Weights of a small mixture-of-experts language model, trained from scratch on English Wikipedia.
Training: a variant of Adam for the experts, 419M tokens, 4416 steps.
Below are experts of layer 2 (counted from 0) of a mixture-of-experts language model. Rows are named router (the router's row for the expert), down (a neuron's output weights, with its number) and show model dimensions 0-127. Each number is 128 + 24 x the weight over its row's rms, rounded and kept within 0 to 255. Numbers have three digits each.
Before each expert's rows: "comes before" lists some tokens at least twice as common just after its tokens as in all text. This comes from a sample of Wikipedia text that the model never trained on. Tokens count by the router's weight.

# expert 71
comes before: "9", "0", "8", "7", "5", "6"
router:110155099146146159098157103149100118093099151110108106100108101112099146140104150107117159113098159107142152100097132152098156112148143117108157153100085140098159154100121144101154094157152125146152126120136149157144145155148114103125105154150147105101155152110145154098157107149161144157157108151148148103115152153109094157154095099152153107106150147157161103103153108107096164156102
down0:145155135132172088108136176152179163144116165130133110099161135118108115127153116116165134140111142139136141133124140144116159130139151108149103134132159153117104153140119109130128149177116127109107118122142151133126183175108093145124135187097116118129141135189072096166111147129085144143134170110112141159101166129132168110119128149138119127127151112141114161143127098137125105113056
down1:119121132140112127160164106119099133127135092146146104127117140124130125155114191096109134147104131157151150122087144115076140159156122167075151156101116121128120151138108124110142118142132124159134169116089104136150086120128161119135091109149099114134161122082135101151125127148128159131156143178150113091104132101127112178116141115181129110110128122150099109102153107089088162168167
down2:154143130142145113131129082170142149166132153131130166150127094148133150120112071105110141158078170136139074079139145163141079158124101153136155117134141108157101153127132137151137151107150131134125134126113116110093124105145133093125106128155076117171118110142110143140097114107137153129141124131176161127124120111124120125112131147091131157115136125092136051070140122095114126105150
down3:105109116127097100164160102119124124093118127134125146129079114118125095088137088138154133126079139123155103118129084098121117136145131168139166158127094095102142132116143104105096126089127118163147099135143131103124099102177195143138075083148062112143116133104144101137155094116146104109124146140124155121136119129108109147101136104105124112086116132117179103132141137144094134141150
down4:123134130169114132107143110148108110147144148111082135091122152136149147141141127121144135102109120119146138211109167162115126112146159078130118077125172141120136155177092143179099159132108162127131149112096099106135094137073137117130133113153115122131165152170123115146128123161097151129124148136115111114156123122091124098137152112103145071120105102140116145139129082112097129098122
down5:145081142125117123130119095161145139145171184124145109113097122141117147099147105106115136096144139122115152105088154090150148149137131117111133116112170118117156115128140142120159163137074187113106082129094142097127156186127101153114104165115094110171164129160132090127123166107102119146140120092107113130114152138178126110098100139129098132113123121152101088112149112143140106112105
down6:116095109136148091146088119173152135137113084129145103159133107091098140145102150127141114154137110131109139151139156119121147158115123072145097103117146159125158098120108097079125145121129141070086126119087106137122125138129110108110160139140130139105182119135091119144156152112122115105136157154103140129145152149176116082139125154136152085150112109180170137114137154135078098135143

# expert 84
comes before: ",", ".", " of", " and", " in", " are"
router:110156098140151160091156099152103120093100147112104109101109096109097151137109157105121158123102153113147155101097139147103152118148151096112158162102085133093155157097122147098152093152146120151153129121139153156149150150146109098125099154153143099102152151114146151102157104149163145151157108146149152113119149151101096152152099102146152106105147150147158101100150108107100158158107
down0:107118148080154126157134141143122163136126133127120138053141113099118157097109158100124163157115162119153119097124125112140169112133182101110110150141127118135128116137067160060099156115118144108116120077110151114150120131135127094134134148116138122106097153138148136097140150159169168111110109119112112061125155129112151159113102126162086115140163120152149144126107121144140129155131
down1:107100087127127145117126146143129149166102102155099121116132131116141140142165141141171087131108151163144134123145132131151141108142131116091142117125132115134110128141117144143104077150116127164176186126122146148121161182120098139137168139134104205144160116142095093135161128169128092133124141099136103148141095187151166161143170138164119118148144180136124123116143146156137115135120
down2:140095090110130135155140109139174132156141115177134096138060116121103162118119155119130147146136132128105130162115162104129146148145128088125141114151121097142088104159119117159156147147149108147111156160111171160118149099166123112092164116185092160112136176145129157126091137119173153098087123151157144146140106108137139141132124154127111142140099140155110119101125127095161133145164
down3:103107120087117153165140116119126153171137120142123091096087133154120128131123139163053117152090147144125111106106086110120168103164187142109129140121116091137114142154161143106119089119118147114131145107129146114115160131145151148127135117146135090133144171132167159162135189124147155124159109140121129124119088137113116114100144154145091129144156149112144136147145058143129122163107
down4:169164174130133122100124103125113143100118163145131108137159119149107139108147147137160138158147134127117124062122137130099105103132132105142147100148129142141102139114134115105138140133166125139128120142108061131124116123070144102114111125116118067158074144150133160087129088150149105107119146102136136157112125108068114115144174127189135125113109147124173146120099080132118141155122
down5:078134115078132110111151146127113121129119161123133121146113094135127133125124152143105131115149146123111085155118167143055119114073137125124123141138110147114090094157123143172168104085148109121126110146112126112097118095143159096128131143145121114150138163089119129126138138156110127156116149097149116153124165164122177142147061158181100159113126132134117132137124084144094108162100
down6:115145113104163099183136129130146124133131114089116163149128146170145167178140122132109142063138072148137114177119122073123174063099110143126153151135145173129089120114133124149142106102114114150098116143098139104073109155123142148143107117141110144115109135082104115140138171128116163070121117147134109124115131134113113112098134117150120125110093105124144112114155130144139136128124

# expert 68
comes before: "0", "9", "–", "5", "4", "3"
router:109148101145153163100162109146101113097102147108110105100108107110101143128098134109124159112101158112152155103100132147104152118146143096107152153103094116098153151099111145098163095158146126141154132117150155158143148151154104095122105153151140100103155158112143155100154106140157151150157104154150160102110148154111093157155087102150151102108153147153157104095148105105095157157106
down0:136140110173129136116134156131118122130129138129111112113125114104116142165121139120129144126137164058147127124124088128139086149125128134139142131161125115122110100137123110079161097166112147158140115162132077119158101166094098114128095118154161125127127134115136143144161144170114182146130128150111150153139131188133073189149090107143124119144138168154148105144110091079106132164116
down1:154105092129114147131107133132137137102123105119148166114161112156108135163131124153125108136091121114068116082144146106157123179147115106086125126132106135128124159153121117158114118140101092108139090111124120117151137079148155108142155125131130136084124069120118140113090103122140102149120146134135089159138120125118156173103135149145116029142129133135106104140126141127120098125064
down2:136131134110119135102121108123103122136125153110102138107162160112170143128086131143130110101106157106082132075152114109129116113136103119171114132121160133147115167101134115096098144112111112118095135101107157128116154119077113144140170141143157141116156174168108167117129147128146113094102119090136074158067163177143122146134091124177096162119127142116125155161128135119139092117137
down3:137109100120140128109094103151121131147131135118093077149159130081108142151161131174114124116133120121159145151136099127130154127120151128160101106152122127123067125120120145120109111144109077116121135183135073118153135146116112159139110127166128150160129117136148126108181169166137152119139130166122134120110134125186118140147105124162098109188115112174140125175119143148129071148138
down4:098103095095103106172123099125126146121116181126124129131144130173168101100168141166134119124147124127140153134152141101117104134097110101104135128164078110123159121128130117131104167151150103091177133118167128141094094093133129114136149137104143153118166128160180117130142134166130140125165118133132105150160159108086128150072140098143134136133157094112100124121161103179106105125123
down5:132124096126156145167117126138115150164097101140125096149165106100161120155105117124153123157131137103153148121114160113151146149098131113118165112142127145097098113133130153104093137147105117139148138142117141138066111132130109156125124158138152110114114157172146165077178150177127172158140096176114128119137138142144136133106171119192122123133156146180106106084117106132090134147109
down6:121143105133125077113079075140151117131145130114106119081136096102139095132129137118091141098108160179113158099178145145120127173093143152165178089125148133142144141103138113188150132121136131114172122148119113115117149147146146130135085117126075154129096109104151088114133147095125147127122102114164123121146180089159106139118130180126128115145117138134120167120127138137123144134130

# expert 99
comes before: " is", ".", " was", " of", " in", " and"
router:110151106150150156097158120153104109096099149102110109101110098105098140127105145101130156150107151104148157104099137153094159115151148120107155152102102116098151161098158144097157090162151119148148124109147153153151142151143109113123093156149152103108150149108147152093157105149155148154159112152145150110112146155118091155150092104151156107103147155147160101104150105104098161157100
down0:080121122128112155136101113147093103157078115093091127170132140120129149115153106150128101104144133115111127125134104125124128077115129112135140119171129123139124132119123117118080105160103119113121107073190125097166111134127136135125138147111135130109157172139109124142128127126135125100114097126128168152163155189101074128121127116115115133120165132154153163177124085159125077161085
down1:153102102123157130148085111143112162121125132086155168149101137139166132120142106142159079168109075163143169114146144130152120130134131123137168161163106124147139097136122099118106110145159123113111152128109078127082098081145151114128103054133105130092100172118145129102142097093108130113137126134123144154147139141132125113071141158134156125125092121115132113091104116106130155120132
down2:106134098124176167136130142147145137129086169113108104124175136136096137168112137158120150115152140111123136127094133145081151116136113147169135121100105084158066097137159150164088124126129099138116097099160094112109145159136137112087118154119117113145104123120108165121092155133121087122105109081157109180139135114138138146106131134111103143135159143155136170152128134100148142112082
down3:138129141102175138103092124085106124130132093108142119150146152074112121111116129163165122175100121137101124106165152125127122164076117109155106129172132155117170115089120114160128169144156128106089130188149134127168124127105164121107112143095139125110136147102139125106109086166102143119124112104139157162110107139121128166121148111103117088136096156131121130135095167084152121110124
down4:115151097119103165181129129162140162137101108112117126123145114136130149154111148086092127112108146117144132096131145126127116110173158162110123130138164157079139127110094109096149153099129142113163152146143115088130140154185079163097144164118122110100148171148130149136086151106112106174161125160111157121109135117155151122104110106136125159101175124133141103130163142165112132166125
down5:119115121121170119140153148152134140169138114109164123059132135118120158178155162171130130140154116127147108091102143146105154125157123127153113104101122127147101136126139165100120179112145140138158123138138134095108125200154136098106124162167150111136130117122095122133166111163185124094165131126129117179094116126161130149126130149149128096120162133160114111137140130080140112141168
down6:121144152151129122098125128111123114121106117117079187145135134129110161123170116118172095119159087108121129106098111103120160166070145154099112112170126158112133129146145127112132136120130123117117133098133102088137121084150178082134145131111129132155061155119144166105137090140121126119102147146149124178143117137091130154159118154100162154072146128089135115106117110149123147138118

# expert 28
comes before: " a", " the", " an", " not", " well", " also"
router:099162107144146162126162107153097138106103148112110107112114103104105147125100146104109155127101155114154161098097118158101150118144153127105160165097103137098153140100122149098149101152148119145152137118143154162148146153161108089116102153152150105105152156110143153092162108144150147156157101153154152106108155150131104159154095098153148098108150152158160099101151109107094157151104
down0:104105115141143136126106137111184171144131131116101122143113141163177078144191153162132116136128098099119087141155135105186098123142131173124138160135095114154132133175148123134153107110167125128113155124137121121142141132149104137115106125105100168113132119096123157155143159166172113117162121091162146160097094095117115147118096117102130180105141149151127124135132105102134100105128
down1:104135138112130107149106137151104121136122118124121144160120117134162163099131136111125091147171070111121147118168113107115124116120135128148157156123093090148071106159127125120094182099134148106119131052118087100129160112120087141133126144114108121140117121112141149144151140158112153158127099078099101157175092094114105109157138147097126111110116099165109130165130094144143114122099
down2:124151124157081094121159104146120112128105103136137118101148122109139132098139137155099108114096081124061132177145160168139152117138137139147170128123110151117110125124092131116113133116148165186098134093126112119157178111160128093125145128133184111138132132111120076155157075112137129141095132152132152134155062130176134120113101146091143116135143096134144122116119130146138107120127
down3:092120153113129138126119156151099106084108125092140093110142157138136168142108127162118143091149101088127145155089126122121139129139141174102096127145128115129100153153107141112129136151158120121125106147109156123151086145113168115085133113124158078126097150140183135117133131146114205077135142136100082151131122097112138120142128141107123187121110158111094113142095162114102134120105
down4:123113151101100118115133090114100105120138135164107159088184135151131122132140164163166104106105156136110123125074103118128134147173121128137170125123135154169103174137110152124123114114122173134123126109147100116116119173135165157118114105122169064121097097105127111118121178138129123101125123150134121161115117119111131118119099083100110141120154092082120110148135140115115184157099
down5:131165133122113151114114107084092121126120112104130151140096116142142137155168176046125106145131093091148163123110100137171053130122103117103115076119130095165131098140112095127130145120141104133140111120133142101157099126096121143123123121164100088131099101139111154144119143151157127089106128101123145115154109119157106133179135153112129110118112126147167104141122115152163126091118
down6:156130093148114165133085110124149136105132144105149131168107096132110139133146110167149118135074103088110154148145158174145137080126117143106144119117149145123130147129116132075179127146146160128074114149113123143159134124145138101124163100172162113148150104144117153149122109117117096141117111147198117127127133124150159124104180162131082126092170134117121120116122109113097135090139

# expert 101
comes before: "9", "8", "7", "–", "6", ","
router:110150102144144161110158114148102117096103148106113102097109099109108149143105154111112156107099162111145154100098128155098157122143152118110162154097088129098150150099141143100158096161148128151152131117141156156154147148145102095130105157150147102105157153118149158091157106138158149157161107149149145102115148149122094154156095101158153096104149149154158106107147106109099157157096
down1:169141098159149134159104124144100145126122166120136116075165154112150159123173116121131076128154132119161099107125132077143176140112160130144076149142110144152133141153089119136111147128159121131111182172099125131132110171117148145124074131121137144141094120119113142126154117135135137140155115147129125094123136100126111117104135089164127093095162135151123141121122149103130090138057
down2:128173122129131158122169154129136127108161082135120110076150116136093151124157108116112131047078161132130119106137087101084123131079121099129144135085116138117091140154102124115135136148126150138132135142115109116134168134124139149113131116092097082151102190113132112112176101097133131101134114127128162094107134128159116125160150117113127161125104127145140148114175127097113161150119
down3:114113112124170183095137116119120121088132121140165097091125136153129119128163151119114121148127161176129115111109094148124180157110131107113114120158136139144129172107134097151096096109149145157133169151153149133105150123149122112139134123134158142105161148122146107104142130061122097112173094100161128127114127072108140086128153098127135103129154102124126108122137123055149152095110
down4:113121116123117170143125137173125105091120141113136135096122113176159107111120126116107104108109128126139105099088133183123136095161126143150096108106142109128170160147165142115185115130140176135140112122113128159106137138122122089121130168123129134152156115137102132139181169130120133189133139123173154072068168113184139122120117112149127113112159123137137141144140105092131146137108
down5:154116114136138150128125147098130130138133123179108116083114134155160094152165112147116106070127160124124067134160110113116149131078165132131095130120114155109116137150108130137132153143106141162131146105088111127126163127135134101114103152123126173180056115175135117175146120130110182112160104139180121094143153121130148116112116130140118127137164103133109134122161143095101115143111
down6:163166144153135164131126169162141135098151153146144118160163134073119159143155145123151106157142115123169146068095107104137151179147145146171118154168093118082108146149090139103156106135109109099106130156157122162122111165111113107142074113106137092088129145129122144116155133109120156129140110125112111119149101107099113111123154135147126130140119152098118143142128109112133144163079
down7:121137093126102113104142130125125158130163108142130122146108148053112109082113095151133110128112131073147140128147159085135165164107116104101089156122150112104136137151127147147111097153116103143148108155101115135122164170136067121069139128142144141167125136123144125153131115159115141137140074095148133145134164116133129137147156166122146133164109127177121159089163124134123107096143